Weights of a small mixture-of-experts language model, trained from scratch on English Wikipedia: 390M tokens, 5954 steps.
Below are experts of layer 5 (counted from 0) of a mixture-of-experts language model. Rows are named router (the router's row for the expert), gate (a neuron's input weights, with its number), up (a neuron's input weights, with its number), down (a neuron's output weights, with its number) and show model dimensions 0-255. Each number is 500 + 40 x the weight over its row's rms, rounded and kept within 0 to 999. Numbers have three digits each.
After each expert's rows: a language model's description of what the expert responds to. This comes from a sample of Wikipedia text that the model never trained on.

# expert 6
router:506450551496459449502475518483469446463547494460481484438490498544409488468472487486547554540495436512511489491452530536504514525521489519474479491512491457504511454481464470489502513467485523535550443480484552543424439490481427489437486535445567578498557544473484476519569537531502532516412547475527503457479435543595514452522478466534572523560486545568432546542470525476553531439504570413506460541535550540526551447512529471544441473465522510412495452529476464487482504478506476600461532496550495475445464513545495510489559528468536529505479535517519599525501453607531450572545551450542463443551463482523539607502544464540482534495484498513524406518496494504454560496498517494510505503522496554491401518454436452477547551507495501487463533499566502519513478478588493
gate1:510516520579537489498467474457519500499493461505506485484494553474475528455491456513523520530452580543518499461459484487442570530481546439480507452432441473616508506523383475471496516559368549492512486465503491522481471476559483514520512558544578487564468538457576465523527550495551473482555502473449462461505524489521476481445432479425515512520477493457523520505531548534489468490442529485464497497454529451499561523535468479492514467437486532561486524543456510492461485455557519552526478469453505485488474477424537430602505536492506479519458449540424474465514527468451485504526547556434493567482497473478548507516613482525590485559444559522529509480497494520557475415502514505591536548492521502498440496499487459479430492444498497543473483444511473421556462400529495
up1:419507506477537526476532485484490518495457540452564412499513450518482547525528454534451561601536497510473487448519447467414491465525551507559524525519503503436487539540490566514540485496435467489504503534434537405521514409631532573471550511490465500542526477474574531405518505515473512484536482515509506485512491513514490557428429531514521470421377452496497498440506447526530533475491501527536497452499512547510458519525510519505531525491466514577388501515536494530481596535463523537437525545497551472502521493479466461515473494568497447545522562522522504546504577494484547463454475504453441497534536486535535562451492500528484523571531459539573437452415541477457512460456524523511551508470484527454529541470500456420500442504474521506450479477517489566508478490460477
down1:531509484545528485396507508510488536491468488526476537518505511454538547522484520531475562434475499510492411498423473514525560454543511514548492478470474509541438548541479472466440513537514540493478488562555468432550464452548439516530448502537531468503426493480533523525505459492559498559462525449421585496500537464447476549531501401495522467433485475483461466428557461486471497562509512523490473516487505467442440519455507540446451410544494502443531456560493499462490447527439466517463496507441458427533491561423521510527466551520525550541484509546436457463448453549434444539508474468484498517537464494552520533530546516427527499477477477448506481417516465436441521541470458497606515563462540497521495437539474518489525591532514438448526412541464502517477486476476567
It responds to: Latinate word endings. Suffix and mid-word pieces completing long Latinate words in running prose, such as -cess in unsuccessful, -lect in recollections, -ion.

# expert 54
router:509501579510550477459503547455477445491439550484481510532476493488467491556494435523520534533500530456485540547463486496491457535454475491496535539515536459506555416517519571516442500485450475464533487526504504435495505442553502522469530565522488394463444496436492474489434484498454465507570521513548534553513459524466514566520395554495476462444435527505562437427458489483479507539386473589444493511550512525559511568515535567488494540501505495460519521446478516448457449538416476516552517502534447522532435539450509510473502447470553441528479460499442570511522576502458545442488475473477477533416447521476508459495525558507495509446563514494436459510455581487515458460564512427540468564546518449450544487533522546556541535530487530491464490480465584501533497464520505
gate1:521578578502473548476508493447508539478525497524506521489458536506468481485522498480552535560534497436525574570480501536510463452494468507454519514566588480553531495418383511509565484538463504485589542457508525505414448445520472515471599507443520554459530444437447493488524558453465520492537570468555564503472439498521496536527471500517526465492518511570503440480553481533567507472524521490598490475485555498436436493440488536485513495492471547491495499421519449520477448495472471501507525538512464536450516480436475518471563448444443469549494459563441532507436528502491473499480537538555443536497542478419525492508488494547516434504494513524542496465514499484431471550445555401561498547548551445525519555498541429467512513437519516558574521471494549464492501470543507
up1:490479488514496456414500590525501580435485431520495516552496496453490432501425482536532528510567473439532461473523484514473512408522421536455505472467527491550501474558557556486517480556523559489493496472523488443645574526487568518465492513401458536490475524486482542593492473467525477538435467487492489471473456506488513546495510525446589532503508494488476578498504479451518522488492523557462473458492487530504501478541463528497582532525503483508508497523448558571433472491441541506464480526555453475527564454521538497472530496526514446454493497498433485487520473530560527445452540546451542449557495499507438546550468424432511477480473540568493472576493504466430447498437455480508475521442444523577507492539512530497482518549504472529557484517539538507526488481401413
down1:571507579541460496513484518485504515448506550554520488433514466473505539499487462538527570443527486497530511472455478449550501501461540521469460510481473462493454546508489527501506558493532475551494511484450479491523483468522540505422532556555523524521503513434559512458483539439544486537513439483523534501441546509473476576479509490396465463506577464545469491400479506459524543474458534519496503423486549430501536499563533507485472469469565509518513517507536454409511450534526455488523498480490460440499537493460483451538548492467483488422493507468565443508441504477480495495490556411445507611462514543551562530540382559472441430500564587461572528508501491494450533508520489523478467497518511573433499401544415542525574518495569516495447491484476507479474531524520583
It responds to: Mid-word after consonant onset. Word pieces after an initial consonant cluster like Sh, St or H, such as Sh-akes-peare, h-ors-ed, sc-ales, sh-oot.

# expert 34
router:449430474517517525524471517539487454466526517524454479541549541527527481489553529437450485501509478448487446465574544541515463508489440497485478525490491467523478524542533503481535493445544541485437464449457471547497497513494479511564478576535456484515499452555464493483579485523460545415471545485502514538517468481426472548516553522548525458492490407442468563438513492523520556427518518524503504513409453448516475504513484480472532527496458468520458534487503483458535421462487515486462500503393462519451471405450498549530525481574465588615481570528609484459482457439505458491494502564482522492538457508437513504563490495454475450515471470560506556468511413482441431534536530463517460491601466464522555489488547520533583457443500570504495494508514560468508460541475530
gate0:508521565487488563422490467500556471467549461524555421485491539551516578533456507485499500468450494489508518602509532455541529509541561525442477504514565474444436484458481508489532495447536513553537456452428449512449508559482458510554472538463475464426466527513528508523475468550495471467481484549589514509545582489466438552502516447522496499518457572468498578452575437400453523435478489457496502483593581493578476547512500460453484522477520535505470503445535509502524522513492413505470557472473515558615555488471502492477558511494514592489465544472488532491417550488514521459488488481523438534527472533530495535524419485485485542493518464511483478550504487524458446486513553543542493469490563429517487491549514467551469496504442580449512485480561553497517574483461500
up0:432503453479423466520501477483442474517440475515523508528473474426467528453555434525511500590518504544492490479523500521496538495500531449511519563463526414509517525492492508454496470491556436511515532488511503450563558550457485495454525529392467555481483478482490506521515472530452502541515500534542468517489570438491470509500464466475537571551526451512514518572519532558511553557507544502504494457521538524549447445476576592491482485587504545513451530476544515514463533502560434492511447532516485436570489506423515498491506486507471464476496486516475501513500447492542522526418497515517541528588560453509524453579496477447472488577459455538555541430539490436444461522560498484433462506507616606504486457493476526503514434482490460588624511504494462477495548424477502
down0:475551535557463423516552454500491479530532449458509526459540515543465526522549475558531603494540469498509537516451500476551457525486544527539514589557544471532573496546520480449409552490573469511518466587528500479521487518529467491490491475541463589455511515498466488509447455467581452503554471451482491530564488503502544469555507516516577506574485501384429532504524489526576543530528537495484485476460524441502540444515452570434528512488469552466521538565524499518469539496416493534514525515503482454582590506446500549523517502529501462475518488549547539555519504484498535509414472507467473463494532500470512491497501507523511515489515579480525501432500387527564544502508467506402468524529526499506452520532551500420537544465476493464473556471499438559566512574521560
It responds to: Taxonomy infobox punctuation. Punctuation and line breaks in species taxoboxes and binomial names, such as the period in S. curvilinea, ( before authority, - Family.

# expert 43
router:471457569496544476499468469509520503423538542472500519476457457527483468501511479497498485447476478596465527463467517548531503619478450569515494539473490504516551474464498488474508463541469451482553477510570503511475489516513440442461494506535544542477519506426540574493423586554473552548447536560486517461421468531534569503502495437504474484540463480449525494476509487453538493464519496441440492474583493580503487405517550523468438462494485511466516445594535481479510581549439510566481422496542519482483454482507549537528519474474539482545548488527434530509524444479541443495584513543587548483456489491483529441472542458520522491487468490514530440522492513482507571489464512443503628561489502515524409439522451453478470558487522464495470555469541497479544502456531567
gate1:443504517506530462566541480471555565489422509440468450475517539473448540540557569541455519463424529557529442441432518512471513460547512545530509455400527485468491537636477497371489467457582491460499473484516511561496430493416449516464501457561532448553516482497519508528499482485516510522543478522546479499543464470469503487526519546462481470460429494537502464506465456465490460592449494505429471507541497535558484515487527499520463480584480514477518486554437427469536400509484574530479473523489539410487505512490505499522452465508541537405477568494519509452531520466527521493562520536507486471572520476479511531441474449473490485429450539478541532566444541473523517480534444520511478537500534541415501495465433498499542512468545510529539496437499474477543509477529531
up1:503525457490450503418469506432499452527475502478531474541517537486503462546490550507498511516541471502519483461534527516472610529476470551407567477459506485549445513503574505484519564525479451426503485498470539457547503493493473500559510503535488504506545439462542477484418447513574552548518473548497512472520538474452395527495498528479465392536409528553468489516473487445519513527490557542541555477593490497460494505542474497589505480479475409500504506533426478453509464487517570511518483489516522503509491441513503546457436516461550532514463447498524504506540486415551495476520491528544453555541454496438515467508478440565557500505502494554527588465437573453544440518469481499535545525538526476539474422561495531476451546473473535500518575507513441548597562423521539
down1:416451503524506520488510482559468571494496538483522483512464486552500467479562463538478547517550468469472483454516496481536600454496478523482539504505469489609482492554460507511442484444475553453431482515556525575549485490560489481478495474477421429592536511529464473461480471532582499488465523476488502480432542555503485546440427512512540496499484499404519518522454478554504494498509532477528422502514509534468579476547538483528519614471486498527530567502483496438540475442528562465512433540511572552514499476475502545490430497595473476462532533493470554525522496478548465553449517536480547581451526437535458537517520512536507525560570498537498502487518575482469514499476552473468477585467567514531547538476548456525410472454526468548510500536541503503521593517552427
It responds to: Legal and political adjective pieces. -al, -ar, -ic pieces forming adjectives in government and law text, e.g. judiciary, financial, presidential, Eucharistic, plus of in court names.

# expert 35
router:490539438442494478487542508510541581512497406456494437553487521507489450524479528504449517465447529537557542489495450487442481455488499484511479448429510490504570433490518474536540482454497537538523529543520523424550439501484514476535551470441493535554493493516462389485426454473538517465483502440490462481563456541435535490512470520487463463454498520506542485501454439561462488528492467466509499526461575474491565554499449496516513508481477537636513458515410487495491478494539546474540500475519542432487559429431458466498455496528462584446468497507541507449507477570513438456456476561453481413492453487534455529555471524476513428478502564516498462432494503521411457535428464466460507496480489467581490484488525440504405466490508522440552464503475509485490492524440582
gate1:554490511536438473481587457464488445430517590504570545449554500471505499508539506571461544474409517528479495477485481560530479478526546543525494436465487533449501542517566480503535477484458508482497468481568510476527458452480459441454442479583463488504539497513558461538441503470491490514485580469514502436466437512477491475490511465483475524511520527509548516423446471539555530531468587464404530501507408510490541512501440511498410497500499510492469556476415448517504448561484470540517508525582496445534524488512527568467536473491534515580450490478537484420518542502484473492532391486475468513499544521489472471531504478544414506442533528490438523504479522508496507526530481455438426474587508480482493505452430414509511479452561413499500448462583482566518484555491482
up1:405447578562508523541406509473531501520573538465488517521566479532406467517468526496567487492531572492497464485496558489471484455505571560521494519545505458487485505481465534509503570466495555533523470480508573524427559524512556531450452413493501471511588507466483509495515519512500446498486462487490442472458496476466430427546483514566478538539567463556498517551501521503483486480510430515468459510502464477473439495451488471475442501518521607482515545493545535510519457488526358555521504497489517558514454549544559444593522503488458505480489439441505464556497515514443542468483424460470500497494496473410536532507464524499526461468531521502486534514512489558497524529512586517487483516465489557425544560495536510496540523513469524576429397474490458476564437476549480
down1:548560471524529510510511454546489490456545535496492470504491523513502505531587504532450404524490565422517491479523507520544537479473502520547485529554484525472436461484526526471454429514409526507502477496505426504495503512425487454425462503554561512516530537459595514539527556505484482551464568463529474505427486486459557540481506458487497502403524475513507508447468483494563514472502552503516466514537432500533529436382468497469521500526493555492497525540424416552466474578501478529481542518494539563530523539569482528479495517482528492527514478488474477553474557516503496439451469394499490477496532581519543488370557564515506499516611543445516504521465529588472552492538559471509411472516537514467519566493527488517452539513506515489518452525416480513571502511526440
It responds to: Participles and possessives. Past participles describing how things were made or located, plus possessive pronouns, such as made of, completed in, located on, his, her.

# expert 37
router:495518508523574447429511477520547498570527463503518500497477495517504523413461466517536499579530482514566554535462513493467528542484518465555489517503498517500509518525535515512424535492511533481513501538470450526456509464535525528483407501480474402500389436460461447475560415449566471475479499541477487548500476471443467538540451500454523455469521524475431515524486576456517512533432510496558501498599532503579554583521542474499481498447564417438503528494508514500448479502453501450479568489547458532563496520532502491496485431485555538442428465454545521507484480506454540567495466479595472504462471510451445500502534527438539512423472512507452504566502512491476481462499438518429424478500561467471514578478479567592545538554463506557488535568528495556482476464507490
gate0:500472530476501446518498536475522560515550520527494585507493479505495473507457493516461503460423454522516546547428487533542534505556507460406583514487508532472449488512476518480512518544507466496461556598503451503518513587489488527546436571501468458537453440535492501477513526497522502470461428444472502402496493544487460524524587433566550522519534499501492548560445464467492511496451454503450533559520475436403523492536447409501531424523540426503524469546504480498525514456570549464497480511472482441505510530546462410470404484536474540499539502472532529634474501509538443487516457511507521443447515595429510463492539493486502508482483507485534465456468460541515442470466497547523507476420420525532460554525495470521463534544521565562552546557475503510504514475539517
up0:522504515513497529519517491487523471519454496535479460502464532495531490481467501439499513501506536486510507516527507426501481427511571570510514523525494561436551423555455482553531595510530447571522477550518457425525474453506469460430476504494523470545464496532495532514576496430540453501434572495520494508605419494438483506512513464531481481470454482550478571490519490504528493528512478497460437564461504482405496468478481486493548490502454456477501458470535514524471463533543494510467513472504491466517504559541487497528504485545440492477525531515550510548507628501506582472574484484510417409481474474464424510478602567518502585539534463460491483500477510494465538462512608517493613527454498483486468473543461475495462475575583538470394437494479557477498513520565445
down0:544524523528479477411480472473485523497440483440568506504560385490482509556546534557429447407455501489444464475495449483604556485578474453438425541559469499441508466490440446511477415480575509490507458562480492586527556511459492491429508474570480509491461482559518508484485470466536545515525431457531499574533480528542521543470510513486550514523526459478484565534443508454474517503530489456516495539527529448421562526440485508450458503534464529519480505583459526461520475469482588560532512492486488466510468476550435493464393482518544526580551555539522548511484459569481477458492525487479478564540492508462500461464541444465526463547500480500470482501528545521490467553392532561520522486507466509464463459524511446510487452490428446467522541517515505504510495515494481
It responds to: Vowel-led word endings. Word-ending pieces like -ary, -ate, -ine, -ie, especially vary in varying, plus pipes in election result tables.